config.yaml
n_layer: 9
d_model: 224
n_experts: 48
experts_per_token: 4
d_expert: 128
d_shared_expert: 0
activation: "swiglu"
moe_layers: [1, 2, 3, 4, 5, 6, 7, 8]
router_score: "softmax"
normalize_top_k: false
routed_scale: 3.46
balance_loss: 0.00665
balance_bias: false
router_cosine_scale: 10.0
init_std_router: 0.0374
lr_router: 0.00144
vocab_size: 2685
norm: "rmsnorm"
norm_eps: 1e-07
tie_embeddings: false
optimizer: "soap_variant"
lr: 0.0144
batch_tokens: 262144
seq_len: 256
train_tokens: 730700000
steps: 2788
dataset: "wikipedia_en"
Below are experts of layer 6 (counted from 0) of a mixture-of-experts language model. Rows are named router (the router's row for the expert), gate (a neuron's input weights, with its number), up (a neuron's input weights, with its number) and show model dimensions 112-223. Each number is 128 + 24 x the weight over its row's rms, rounded and kept within 0 to 255.
After each expert's rows: "gets" lists some tokens that make up at least twice as much of what it gets as of all text. This comes from a sample of Wikipedia text that the model never trained on. Tokens count by the router's weight.

# expert 36
router [149 100 120 130 158 113 148 112 105 102 146  97 106 109 123 117 123  81 150 117 117 103 113  89 173 160 141 118 138 139 174 140 131  93 160 113 116 150  91 132 151 127 136 152 130 130 106  99 134 135  96  85 160 120 122 167 126 154  97 138 121 122 145 144 114  96 109 126  83 115  95 148  93 125 116  92 149 148  84 167 120 103 152 150 166  88 117 137 128 116 100 116 155 136 147 154 133 143 183  94 154 133 136 144 104 117 111  90 131 132 121 124]
gate1 [ 93 133  87 146  78 138 130  78 141  98 120  95 161 186 118 101 114 165 139 141 112 122 135 127  93  83 149  99 122 141 133 138 152 192 132 154 126 148 149 116 129 129 158 158  92  90 106 128 124 102 159 153 152 157  86 160 103 136 115 106  77 135 139 154 131 120 136 172 174 113 151 121 115 119 148 133  97  96 128 150 110 130  88  74  98 126 129 148 120  97 108 133 137 105 155 119 122 129 112 146 108 122 127  99 140 165 137 128 135 120 157 129]
up1 [129 121 152 122 134 142 135  91 138 133 160 140 144 131 121 134 129 106 141 138 132  90 146 143  86 141 143  92 119  70 167 150 116 115 103  92 171 172 124 139 137 127 180 107 123 143 123  98 126 133 110 167 138 137 147 105 168 100 144 122 108  83 143 133 135 138  91 137 128 128 135 109  98 119  80 144 131 140 119 123 124 137 128 133 138 126 139 150 103 114 158  75 128 127 168 140 130 142 128 136 144 121 149 112 110  99  94 144 135 115 127 118]
gets: " a", " was", " is", " the", " an", " are"

# expert 37
router [156 147 140 100 119 116 137 122 122 107 119 158 158 117 130 154 113 103 102  94 131 118 137 129 175 121 106 111 124 111 153 115 139 150 114 173 152 102 146 146 112 111 147 136 107 153 165 132 142 121 100 122 132 133 160 159 119 124  88 134 171 162  94 118  81 127 128 110 158 135 116 136 130 141 121 148 165 121 116  99 164 121 147  79  76 157  94 154 160 128 169 140 110 119 109 106 119 121 111 134  93 130 170 120  93 138 144  86 118 141 135 115]
gate6 [122 129 136 126 163 118 107 119 148 100 136 160 125 130 147 132 125 145 138 117 145 131 119 167 135 174 147 161 151 104 128 123 115 117 126 131 112 172 120  99 111 151 156 126 106 138 158 117  90  89 140 150 136  60 183 156  99 146 104 114 180 177 124 140 124 122 126  82 129 102 173 112 109 123 119 152 101 179 160 134 168 161 127 140 123  98 120 120 167 121 111 120 132 125 117 174 126 118 141 105  91 168 156 132  95 176 109 168 146 128 157 113]
up6 [124  97 106 141 130 155 124 121 107 129 144 140 143 157  79 162 111 133 144 140 176 132 109 115 144  85 118  91 162 162 137 102 198 125 156 152 158 113 117 122 144 109 117 104 135 100 154 138 118 127 132 158  98 154  89 124 133 117 145 141 135 158  89 107 145 166 118 170 143 132 133 130 123 163 152 113 138 130 121 129 113 102 127 151  84 140 147 117 118 140 124 122 102 142  91 179 163 117 145 162 112 153 114 165 176 108 149 119 139 118 144 114]
gets: "0", "2", "1", "3", "5", "4"

# expert 2
router [111 143  99 149 138  99 111 114  78 127 112 107 148 119 128 113 121  87 144  89 138 102 142  87 155 116 147  56  99  91 124 103 144 106 156 167 148 106 116 121 137  96 135 164 132 149 158  99 148 124  94  88  89 152 136 157  98 151  87 148 139  99 113 142 109 128 108  86 145 144 113 113 117 135 144 146 158 138 135 112 134 130 120 151 112 138 110 136 172 113 121 125  92 120  94 130 145 134 112 150 102 162 182 126  95  96 103  79 112 130 116 125]
gate0 [151 126 121  93 172 103 153 128 149 143 122 129 128 148 140 116 127 137 136  80 174 125 139 108 106 120 115  79 105 134 111 119  74  98 154  90 107 113 111  90  99 188 118 124 123 127 150 109 103 129 120 142 107 161 108 177 100 136 154 128 111 123 115 177 177 181 129 171 162 123 153 134 118 126 142 116 107 165 177 120 125 107 119 117 138 132 154 134 120  91 124 165 126 115  81 147 119  88 166  97  97 142 118 148 134  99 141 120 159 146 103  96]
up0 [160 140 125  98 147 134 136 107 109 155 150 107 129  93  99  80 181 109 117 120 185 118 150 150 161 123 132  94 109 135 128 125 128 122 112 127 103 144 180 138 143 129 126 121 112 109 141 126 122 149  78  96 124 168 107 126 167 139 141 146 114 101 160 193 139 130 115 135 128 111 133  79 118 132 187 130 109 128 116 123 119  93 158 109 176 128 126  84 111 142 111 136 119  98 146 120 152  95 116 146 127 127 136 118 128 129 107 115 121 113  98 173]
gets: "0", "2", "5", "1", "3", "6"

# expert 12
router [142 180 101 168 121 147 116 164 106 145 112 124 150 123 170 116 133 114 118 128 113 119 145 157 109 102 126  66 135 130 124 141 151 109 124  82 115 155 101 129 129 173 139 126 161 141 130 140 106 119 114 122  98 128 130 128 123 152 164 102 107 160 129 110 103 117  87 135 120 154 176 143 103 107 125 144 104 157  71 127 129 100 150 140 138 144 150 108 103 147  97 126 145 130  93 123 101  70 101 143 162  80 136  96 178 166 118 159 126  94 112 109]
gate2 [111 108 118 168 155 144 129 112 127 165 135 176  94 208 164 158 124 136 136 139 124  99 107 140 134 113 129 150 116  82 159 134 167 153 108 103  91 123 165 121 130 101 143 128 149 147 109 140 144 105 128 139 136 122 162 123 152 148  69 171 159 116 117 136  78 104 150 118 159 134 107  83 126 103 129 117 102 151 101 137 160 140  97 167  64 170 129 131  95  99  91 122 128 132 140 116 130  71 160 113 103 157 115  99 136 132 129 154 109  87 102  86]
up2 [166 170 131 130 110  60 142 125 163 100  95 111 142 124 175 142  73 143 123 142 118 143 126  77 149  73 167 134 122 131 161 120 118 142 143 120 140 132 173 127 123 137 121  82 124 125 170 126 139 129 152 113 132 128 131 162 148  66 122 114 113 126 148 128 122 135 142 161  95 113 144 106 122 149 130 141 134 135 144 112 124  80 136 132 175 114 122 171 120 128  83 119 109 119 156 177 166 139 158 117 166 147  99 124 137  98 153 122 151 142 116 167]
gets: " M", " B", " S", " H", " G", " R"

# expert 42
router [127  69 126 159 114 101 118 113 134 120 130 165 155 156 111 159 168 107 132  90 128 119 131 129 131 109 122 149 107 114 163 147 146 149 127  97 113 138  84 106 188  91  85  92 138 106 138 138 143 168 127 121 157 172 131 134 109 141 106 154 183 163 132 141 119 177 112 139 175 144 131 146 114 157 114 147 122 149 127 110 143 113 100 174  90 136 143 141 151 153 150 108 147 140 162 177 120 142 136 119 109 117 145  83 151 131 127 160 115 138 134 152]
gate5 [110 120 129 142 110 122 116 116 155 107 129 114 119 122 158 127 140 129 156 101 175 147 124 133 155 134 124 122 148 104 170 145 147  86 111 112 105 144 120 173 156 145 191 129 118 121  81 140 125 152 123 139 169 113 109 136 144 132 123  72 134  99 142 107 114 118 158 143  79 166 108 169 176  90 121  97 144 155 112 144  99 148 125 141 153 130 146 135 130 150  98 142 168 136 145 167 131 132 138 151 132 152 192 130 140 123  91 147  92 169  75 125]
up5 [130 155 106 133 110 158 110 141  74 122 119 126 131 115 146 144 127 141 154 142  72 153 130  93  71 114 116 126 135 150 122 142 110 139 107 104 104 140 116 146 104 133 155 134 136 126 112 140  94 123 130 115 140 140 117  83 131 116  72 120 141 147 155 153  98  89 148 143 114 115 115 142 105 199 121 162 137 104 118  98 133  94 127  86 120 127 124 106 138 172 156 179 133 142 118 104 149 146 117 151 135 153 108  74 155  73 121 119 142 161 134 166]
gets: " |", "|", ";", ":", " |\n", "=="

# expert 46
router [102 138 125 118 119 175 170 115 123 161 152 162 141 135 145 160 132 125 110 149 127 103  95 102 109 127 121 111 141 134  91 109 127  92 112 125 135 119 131 149 108 152 148 154 128 156 153 121 112 148 159 128 151 158 147 121 115 117 119 124 118 136 132 109 133 128 126 110 148 131 167  97 138 121 117 113 112 135 147 115 119  96 126 141 119 164 163 142 145 168 171 109 134  94 197  99 121 143 118 142 116  90 127 150  98 149 149 152 140 142  90  68]
gate1 [128 127 108 146 119 138 135 104  89 143 131 131 109 130 137 102 115 154 145 178 119 104 113 149  88 116 119 124 119 130 147 116 191 138 163 145 114 135 161 156 133 150 138  98 155 151  96 143 142 138 152 149 144 136  96 148  71 118 144  96 122 150 135 106  79 165  92 114 119 158 145 142 117 111  98 130  96 143 146 132 110  88 106 165 156 123 139 144 167 107  86 139 124 135 113  95 160  90 122 120 113 138 140 122 181 131 119 106  87 123 106 138]
up1 [111  91 146 141  93 129 117 151 150 176 177 100 151 165 101 125 142  86 149 135 142 105 140 110 138 143 104 117 125 171 158 115 136  85  98 117 120  97 148 107 118 118 127 106  80  73 140 135 136 135 127  67  95 116 120 112  99 147 119 132 175 136 145 146 112 116 161 162 124 147 130 103 125  99 175 148 125 122 113 164 121 134 113 162 159 122 164  95 108 120 117 122 122 123 115 140 159 126 123 157 125 164 109 110 104 158 129 160 152 109 129 140]
gets: " F", " w", " W", " f", "o", " C"

# expert 44
router [ 83 119 131 170 147 144 123 168 152 164 123 123  88 136 119 102 129 178 144 153 110 147 140 133 122 114 132 115 133 138 151  81 158  94 130 135 150 102 125  99 169 143 148 119 158 114 141 156  82 128  91 123 112  85 114 121 124 150 118  90 100 101 123 117 105 168 136 131 141 143 150 170 149 160 109  79 121  97 147 131 107 162 126  83 114 141 126 137 112  94 118 152 138 113 137 171 114 157  93 180 130 127 112 109 150 115 112 133 127 151 128 137]
gate0 [127  74 101 149 112 120 137 125 134 117 118 121 131 116  89 135 133 134 112  79 135 136  92 103 131  72 124  87 174 125 155  91 154 101 134 127 132 123  96 129 121 104 139  87 117 110 141  89 154 158  86  76 122 154 140 106 123 135 134 118 127 126 131 103 147 103 127 121  92 134 112 133 117 159 135 126 124 107  96 121 122 106 138  73 117 126 156 151 166 189  96  76 125 139 142 165 144 147 126 156 115 135  64 102 106  76 146 174 156 107 150 104]
up0 [136 146 169 131 140 121 169 110 128  96 170 128 144 127 160  90 120  98 108 137 115 131 109 157 113 148 141  87 171 133 133 102 103 120 129 122 115 139  73 108 149 153 136 109 139 136 124 104 156 120 132 103 141 177 136 113 120 122 146 120 104 116 127 158 103 142 167 135 134 106 108 143 138 107 179 132  96 127 144 103 149 139 119  74  93 150  80 108 161 152  51 125 139 149 124 111 143 102  94 113 124 122 121 135  95 119 185 127 149 174 118 137]
gets: ".", "o", "ie", " John", "a", "y"

# expert 17
router [170 108 141 143 115 185 154 152 158 155 139 123 137 138 126 139  84 100 138 110 128 145 118 129  96 148 101 137 144 165 106 109 124 135 112  80 108 180  83 158 183 116 102  98 149 142 123 141  94 108 147 113 160 157 117 154 103 133 118 101 138 147 134 124  95 115 110 146 125 122 157 154 121  80 134 130 122 118 110 112 126 106 135 135 138 146 138 116 140 161 118 137 113 124 139 102 135 144 125  98 121 118 139  72 165 119 104 105 102  96  87 151]
gate0 [168 119 104 121 116 175 144 146 126 140 134 105 148 149 125 124 150 181 161 113 110 109 142 146 102 109 114 117 124 146 101 144 109 102 144 110 112 161 120 130 124 152 116 160 140 138 184 125 161 135 140 150 135 123 130 136 109 124  77 131 110 134 116 141 111 118 127 116 117 101 115 136 163 117  79 131  97 148 107 110 118 140 124 127 126 122 123 138 159 136 105 105 123 136  93  97  98 195 126 143 135 154 130 121  84 132 117 122 117 124 113 129]
up0 [156 128 147 144 153 122 152 161  98 181 165 179 134 101 130 137 173 142 106 156 119 123 109 134 137 136  95 127 174 135 126 127 119 163 131  86 130 133 113  93 123 174  86 131 143 119 182 163  92 118  85 144 102 136 119 163 156  96 158 121 140 150  99 132 135  95 126 174 129 140 137  94 123 143  90 119 115 133 145 150 144 167 123  96 157 127 119 142 108 115 130 135 113 147 125  97 147 148 158  75 166 139 134  92 163 113 110  87 132 134 118 133]
gets: ".", ".\n\n", ",", "\n", "\n\n", "==\n"

# expert 11
router [118 161 150 119  71 152 133 136 142 173  98 153 162 104 141 156  92 131  96  88 133 165 112 115 131 109 126  93 135 152 101 125 169 151  96 154 116 157 105 156 125 148 138 152 123 143 143 123 110 153 126 123  87 119 124 105 148 156 116 145 162 120 120 143 121 166 100 128 139  92 132 129  97 153 105 149 100 147 177  79 135 129  97 107 130 129 126 112 149 121 117 149 109 119  91 103 130 121 107 142 134 129 169 101 122 156 116 174 141 173 155 138]
gate0 [111 124 102 119 136 153 133 146 177  97 162 107 109 180 118 128 155  80 115 143  96 134 131 132 106 130 156 119 119 142  94 149 177 155 150 142 131 155 116 115 173 135 118 133 102  84 131 114 128 128 172 163  97 111  96 124 165 106 147 134 107 113  90 168 135 138 139 132  90 146 150 116 118 104 145 145 150 132 133  93 143 130 108 128 134 123 104 148 139  90 125 104 159 170  95 140 114 127 134 134 110 103 143 110 106 149  96  69 101 150 113 139]
up0 [138 149 126 149 134 100  91 127 170 170 139 145 155 106 114 144  83 132 159 139 124 158  82 133 148 175 140 123 120 132 140 118 151  95 110 121 177 131 140 142 119 164 126  87 100 110 163 163 100  89 107  71 166  74 125 162 103 136 119 111 154 107 140 139 120 132 132 125 114 117 151 111 140 146 111  99  95 138 138 139 157  81 123  86 136 126 102 132 131 119  83 146 100  90 107 129 119 136 140 114 108 124 121 131 108 124 132 207 134 104 147 159]
gets: " \"", "R", " |\n", "A", "N", " ("

# expert 15
router [142 112 171 141 129  70 174  69 106 114 116  89  94 111 105  95  88 139 173 132 112 142  95 136 151 142 133 107 111 117 165 139 128 113 166 136 131 168 133 133 138 151 116 115 129 112 115  82 133 132 115 108 147 156 130 127 134 148  81 154 123 108 153 130 112 105 156 153 157 113 130 161 139 124 143  83 180 107  48 169 122 111 138 114 151 144 125 157 119 145  79 143 143 115 125 163 142 137 149 115 147 138 114 133 105 129 127 100 141 125 101 132]
gate1 [131 127 114 135 135  96 114 126 113 112  84 147 128 148 133 108 124 123 127  82  79 144 112 108  90 161 156 108 115  67 119 137  85 122 144 158 113 132 139 137 120 134  84 155 129 131 153 147  92 151 161  83  99 112  83 112 139 149 120 145 146  75  95 126 123 129 121 114 127 125 141 106 149 152  95 118 130 101 135 154 144  82 116 111 116 133 118  88 116 115  96 114 161 132 130 138 120 136 120 135 119 146 102 140  96 132  95 105 131 175 134 112]
up1 [129 124  90 134 117 157 114 148 102 136  85 154 122 140 177 115 112 128 110 123 130 163 112  82 121 158 133 122 137 114 104 107  53 155 146 122 101 101 149 148 147 142  86 146 131 127 164 135 120 120 164 164 134 153 123 110 102  94 103 105 148 160  90 130  98 157 129 105 196 135 155 147 138 121 124 122 154 143 141 118 132 120 106 115 107 133 139  71 187 134  88 137 146 154  95  85 121 118 180 123 144 148 123 128  98 131 117  95 127 148 113 128]
gets: " was", " to", " is", " be", " were", "ly"

# expert 32
router [102 124 101 129 126 146 145 119 168 151 144 167 132 152 135  99  93 129 185 162 127 132 161 141 134  93 141  95 140  90 137 168 162  99 116  94 106 127 111 108 109 112 149 102 121 113 140 128 146 130  99 165 125 145 135 130 129 110 148 126 106 108 108 125  99 138 103 153 131 112 146 109 135 149 117 106 110 142 111 152 159 167  94 110  94 149 121 116 159 141 132  92 117 127 116 124 115 201  88 133 159 127  93 163 165 151 143 161 142 142 147 133]
gate0 [123 114 130 150 130 147 117 129 164 127  71 149  85 195 124 131 134 117 109 120 147 122 162 138 114 162 145 125 126 150  75 125 124 167 130 102 109 110 132 107 169 124 132 116 138 104 168 120 178 100 107 118 160 157 118 160 143 101 145 123 132 112 125 155 120 181 113 101 141 158 109  92 131 129 108 117 116 137 105 138 115 162 118 114 137 158 127  98 135 120 105 129 104 134 113  94 113 153 124 128 163 146 128 111 196  76 168 112 115 158 127 116]
up0 [ 89 143 130 134 125 130 116  85 153 110 126 108 101 128 123  92 110 170 193 164 135 126 122 108 113 180  99 100 170 142 160  90 114 124 125 132  99 107 103  86 162 124  85 160 110 123 124  85 169 122 120 104 168 124 143 124 130 145  93 117 142 160  93 167 138 151 127 133 183 100 117 133 149 101 100 149 123 114 147 170 104 112 155 192 136  73 128 138 139 122 137 114 113 171 121 120 116 180 137 110 101 115  99 109 133 122 105 118 142 151 116 143]
gets: "i", "o", "z", "a", "ar", "b"

# expert 24
router [112 171 118 106  99 171 114 135 149 143 112 145 157 114 150 158 129 128  97 124 182 149  90 148 110  91 115  78 100 152  65 111 147 115 152  60 171 207 128 130  88 173 129 136 123 150 164 126 102 160 140 103  75 129 114 132 167 162 150 137 142 112 143 106 126 162 123 112 158 146 130 117  88 129 149 146 128 148 116 111 156 134 115 128 169 130 138 124 144 132 133 138 140 144 109 105 148 130 112 149 128 107 136 129 109 182 112 172 187 116 123 130]
gate0 [128 130 138 138 145 104 124 112 103 110 153 147 132 119 155  95 117 106 127 106 148 118 117 115 105 120 112 131 107 130 164 114 149 156 127  94 118 152 185 145  77 115 102 162 131 122 151 141 128 108 146 124 148 167 101 149 128 106 132 142 121 103 162  70 107  92 113 129 104 155 122 110 147 106 131 140 113 106 148 118 129 130  91 136 112 116 173 146 128 132 131 134 135 112 134 153 146 102  97 102  98 104 120 131 123 150 103  69 102  93 114 133]
up0 [176 136 176 143 129 111 146 134 143 141 156 148 168 134 112 127 137 171 143 102 142 100 130 132 116 178 134 141 146 153 140 105 135 124 135 107 113 134 111  98 111 114 135 151 167 164 131  93 108 118  99 129 107 144 117 149  93 110 121 123 143 151 127  88 140 126 101 149 106  99 194 110 149 154 119 108 106 159 127 145 120 152 126 173  97 121 170 140  96 106 121 121 161 141 154  99  93  88 132 102 141 172 134 160 115 115  94 126  78 134 137 128]
gets: " H", " K", " G", " S", " h", " W"

# expert 45
router [103 100 109 164 123 152 139 126 140  96 143 129 105 158 149 164 163 142 146 119 143 108  95 142 153  93 113 146 112 125 153  94 117 130 118 145 114 105 120  83 126 120 160 115 162 122 118 146 132 120 159 121 118 131 131  99 126 149 139 115 146 135 140 129 147 144 149  91 145 101 105 167  88 175 129 116 118 128 119 101 117 157 156 127 105 143 128 138 128 120 136 128 121 107 110 129 103 106 170 105 160 144 103 118 111 123 108  94  98 167 142 130]
gate1 [134 172 154 143 112 160 103 119 188 167 170 161  99 118 160 125 145 159 130 129 126 127 105 151 131 101 135 160 114 122  99 121 124 104 134 156 152  96 136 113 101 115  94 180 155 139 155 144  70 109 139 141  80 122 126 145 167 129 143 130 110 124  95 164 144 192 147 136 136 109 104 147 137 152 104 119 168 121 142 128  88 134 119  67 147 122 105 124 119  82 105 133 123 123 162 135 170 187 113 143 138 152 167 142 153 156 116 135 110 139 145 137]
up1 [141 108 122 145  91  85 150 152 136 178  82 116 125 117  89 143 130 135 132  96 117 173 134 166 120 151 156 175 140 105 121 132 138 130 188 128 158 147 124  92 138 128 137 137  80 140 133 135 151 121  94  98 117  99 141 141 146 127 129  88 158 112 116  73 128 140 132 131 139 137 141 154 145 149 191 107 134 137 141 188 108 103 124 146 105 159 172 140 151 122 175 110 106 123 147 129 139 141 102 147 136 112 121 123 120 101 104 122 148 142 113 142]
gets: "-", "|", " |", ":", "===", "=="

# expert 39
router [114 117 129 130 153 109 163  77 134 106 120 155 137 115 143 132 119 142 127 118 134 136  99 149 146  96 145 122 100 144 124 166 135 159  99 116 112 110 126  86 206 103 128 131 142 119 134 181 155 137 143 135 139 150 110 145 132 138  98 105 164 124 153 126 127 146 158 128 166 158 151 176  80 146 127 123 117 128 134 111 129 129 179 116 118 108 152 143 164 119 121 124 145 124 139 149 119 164 130 149 133 143 134  75 165 134  87 119 121 145  98 128]
gate4 [118 164 159 120 124 127 155 170 139 128 168 104 130 151 119 100 171 145 116 105 129 161 108 125 116 115 132 123 124 132 128  82 135  98 115 123 156 128 152 135 156  96 119 135 131 144 119 102 143 149 134 100 156 108 141 119 131 148  94 154 145 122 117 133 169 121 158 129 154 145 147 129 132  90 122  85 135 106 165 179 115 107 142 150  98 153 192 129  98 101 131 123 135 101 110 163 106 168  81 148 142 138 116 131 139 125  89 139 105 138 112 116]
up4 [112 168 161 131 136 147 130 120 144  94 135 109 156 125  87 127  72 132 143 100  78 118 127 133 132 142 117 118 142 154 152  82 144 120 175 101 102 116 101 111 153 149 126  95 140 150 165 133 145 103 131 106 109 130 153 118 153 127 108  80 111 140 177 122 104 128 131 151 135 133 155 127 105 156 123 128 142  76 153 122 112 111 138 105 119 117 155 112 112 109 103  84  90 176 104 140 101 121  94 151 157 121  90 120 120 100  82 106 146 142 134 128]
gets: " |", " and", ",", ";", "|", ":"

# expert 38
router [137 141 152 101 138  89 113 103  97 149 121 180 109 125 113 104 166 150 148 119 107 163 131 156 153 170 157 139 143 127 148 109  99  98 155 140 144 127 133 144  98  86 120 145 140 138 108  89 135 118 116 134 146  97 130  87 122 103  98 127 103 122 132 133 156  86 133 124 115 177 150 130 172 113 102 149 141  95 207 138 107 106 145 133 118 105 145 103 129 121 163 152 157  70 152  83 119  76 127 126 110 140 131 134 148 108 139  91 148 158 150 106]
gate0 [107  94 152 113  77 116 127 128 126 184 122 142 167 147 135 102 133 124 132 153 145 122 130 118 139 156 125 117 106  80 137 142 141 145 156 151 167 141 132 142 107 136 102 101 145 113  98 121 102  71 128 155 155 134 104 100 122  79 173 103 103 151 123 112 143 114 118 133 146 184 122 116 121 128 153 153 164 115 103 101 106 111 132 134 132 173 168 132 111  90 125 131 126 109 147 135 121 132 109 134 132  91 145 154  88 156  95  77 142 121 169 129]
up0 [140 105 131 163 129 113 178 148 125 115 181 151 107 150 100 110  77  86 139 123 122 103 159 152 118 122 132 112 132 106 130  87 111 180 108 110 151 155  83 103 167 173 138  99  90 165 173 153 132 128 116 154 108 127  78 153 111 131 121 126  73 130 131 154  89 157 133 103 139 138 138 169 132 146 158 124 118 122 136 139 152 114 152  84 125  74 146  92 116 103 139 142 135  82 154 105  90 155  71 125 109 150 124 124 139 109 100 146 148 121 105 139]
gets: "er", "or", " ex", " inter", " pro", "al"

# expert 19
router [ 84 130 149 141 113 129 115 153 147 140 190 131 166 119 134 131 139 148 149 152 145 124 143 121 116 141 111 130 118 116  98 124 143 118 156 122 113 142 150  87  89 145 108 144  99 145 139 139 104 117 142 124 111 144 131 106 120  89 134 134  85 146 117  73 116 129 121 153  95 165 126 124 133 171 107 107 117 138 130 165 129  80 138 129 148 115 134 138 105 108 112 133 162  87 128 111 121 110  99 126  96 148 109 150 157 147 123 141 162 102 145 138]
gate1 [128 191 184  90 140 131 135 147 148 144 189 105 123 113 140 138  84 139 140 178 126 164 171 164 182 113 123 105  99 127 129 161  89 168 115 111  81 160 130 108 161 167 111 102 134 164 151 134 136 131 142 131 127  79  92 150  98  92 101 148 136 117 155 156 157 106 113 127 122 130 102 108 137 115 112 114 116 120 143  98 127 140 116  95 123 159 113 116 150 118 139 100 134  92  91 146 132 118 122 150 104 132 126 136 105 118 112 117 139 129 145 166]
up1 [127 120 151 152 142 140  95 148 145 128 138 131 154 167 144 184 153 141 150 120 157 171 145 130 112  95 151 128 124 135 132 115 110 130 152 139  87 140 108 157 158 150 155 156  89 120 142 111 144 136 131 150  61 141 150 139 131 137  66 115 134 102 113  95 151  80 135 164 144 130 152 143  95  90 110 164 149 116  91 142 132 129 123 135 149 142 101  97 143 136 146 141 164 145 156 167 128  84 168 140 120 142 157 129 118 100 115 146 118 130 117  91]
gets: " l", "n", " s", " n", " L", "v"

# expert 8
router [117 132 102 105 131 127  90 131 119 131  89 156 143 156 128 168 151 117  88  90 139 122  85 110 142 143  89 118 108 123 125 121 104 139 103 118 107 148 132 159 159 184 127 152 120 114 124 120 159 124 120 134 147 117 133 104 180  86 142 159 164 122 110 135 100 182 112 135 115 113  81 114 132 139 102 126  94 148 157 162 117 130 144 134 120 132 115  85 124 138 107 133  97 152 166 126 104 129 124 150 105 131 146  85 117 129 139 148 167 112 140 157]
gate0 [127 160 123 127 176 114 168 146  85 178 139 112 159 137 164 172 122 105 159  81  93 136 114 123 152 113 100 145  88 169 157  86  92 105 101 102  93 109 162 121 153  99 118 187 133 143 137 112 114 140 130 176 138 134 115 148 135 128 105 143 127 126  97 156 106 162 148 127  99 159 136 150 132  72  93 121 131 133 128 109 143 132 160 126 156 102  97 150  87 163 109 159 156 117 147 125 125 147 114 145 129 111 162  98 102 157  95 168  91 130 124 113]
up0 [135 152 122 117 122 136 150 101 111 159  90  82 159 158 134 160 166 158 137 131 131 143 117 140 123 114 127 110 125 140 125 125  96 142 159 115 170 132 129 155 127 133 154 112 162 150 127  90  99 164 126 158 143 108 155 129 147 177  48 137 108 123 162 145 158  61 116 158 158 147 124 100 148 106 124 139 112 111 152 141 114 142 141 110 101  95 111 122  88 126 133  83 128 146 145 159  86  92 145 126 169 110  93  92 141 112 124 130 120 127 127 102]
gets: " U", " I", "I", "A", "U", " A"

# expert 10
router [141 159 160 102 142  88 132 135 136 130 123 105 100 152 107 131 124 126 163 143 112 135 138 137 170 124 120 165 122  99 120 145 134 173 113 133 134 126 200 191 138 108 131 153 130 146 126 119 132 151 114 102 133 120 156 130 113 108 102 129 159 109 139 119 134 110 157 159 126  95 140 124 128  90 188 129 179  79 136 132 145 121  95 100 120  92 134 118 129 125 130 106 134 110 152 130 181 122 158 140  82 161 126 130 133 112 193  94 164 107 143 147]
gate1 [ 93  94  98 141 103 125 148 130 137 119 108 167 146 148 126 172 131 161 112 109 111 110 121 117 115 146 126 137  65 130 169 109 110 115 126 160 147 121 102 148 167 165  91 141 112  79  68 112 118 130 132 152 180 128 110  93 168 139 152 165  84 170 111 158 114 209 149 128 136 163 127 117 183 138 120 130 103 134  98  89 114 120 137 185 138  83 110 130 178 144 128 127 159  92 140 133 111 123 148 150 123 159 168 102 153  98 132 138 153 122 118 130]
up1 [139 182 110 125 156 111 120 149  99 109 131 146 131 125 115 117 145 134 122 122  63 157 145 115 132 128 135 121 140 121 132  94 152 154 113 106 154 119 131 174  96 110 101 164 118  85 135 158 124  93 137 118  92 196 143  98 121 130 116 123 117 150 142  75  92 162 145  83 136 139 155 149 122 120 111 157 139 139 103 129 151 101 177 140 180 127 143 123 153 115 145 124 121 144 117 175 109 123 149 132 162 137 128 152 148 113 153 121 114 164 162 126]
gets: "s", "ation", "ers", "es", "ies", "ations"

# expert 14
router [161 127 163 144 152  75 101 113 153  99 132 159 118 108 114  94 108 112 123 110 143 132 142 126 129 158 132 135 104 132 113 172 165 154 130 139 113 123 159 161 112 104 147 153 106 123 134 106 109 156 117 109 129 116 159 159 117 118 107 142 174 120 146 155 152 120 147 145  83 144 108 118 164 110 123 121 156  94 210 137 163 146 104 173 130  78 140 130 135 131 138  96 153  99 145 121 154 115 165 149 153 134 135 128  70 109 150  82 142 165 113 134]
gate0 [110 154 128  65 171 112 115 126 120  85  98 123 112 124 141 130 141 157 152  84 116 120  81 129 108 133 140 134 150 143 108 117 142 154 112 113 117 107 146 137 101 140 103  96 119 144 100  86 127 129  82 124 154 149 129 142 195 109 131 131 136 149 136 139 110 136 138 149 115 129 135 126  99 164 133 136 194 106 137 162 127 109 179 173  89 129 151 168 134 114 148 151 133 126 103 119 116 107 121 152  92 108 150 121 186  92 138 115 124 133 184 123]
up0 [120 107 116 155 110 125 105  90 100 109  90 119 119 172  82  99 139 119  81 112  93 121 121 137 156 125 139  81 117 147 122 156 144 106 141 154 146 149 154 109 146 146 140 108 132 171 120 125 129 137 140 162 125 151 125 150 136 143 112 120 122 151 149  62 167 119 120 115  96 132 143 160 119  97 135 115  95 104 133 131  96 137 126 109 117 121 159 123 143 154  83  96  98 136 131 125 130 118 136 148  96 141 143 128 139 139  88 140  63 128  82 142]
gets: "ing", "ical", "'s", "al", "ic", "ial"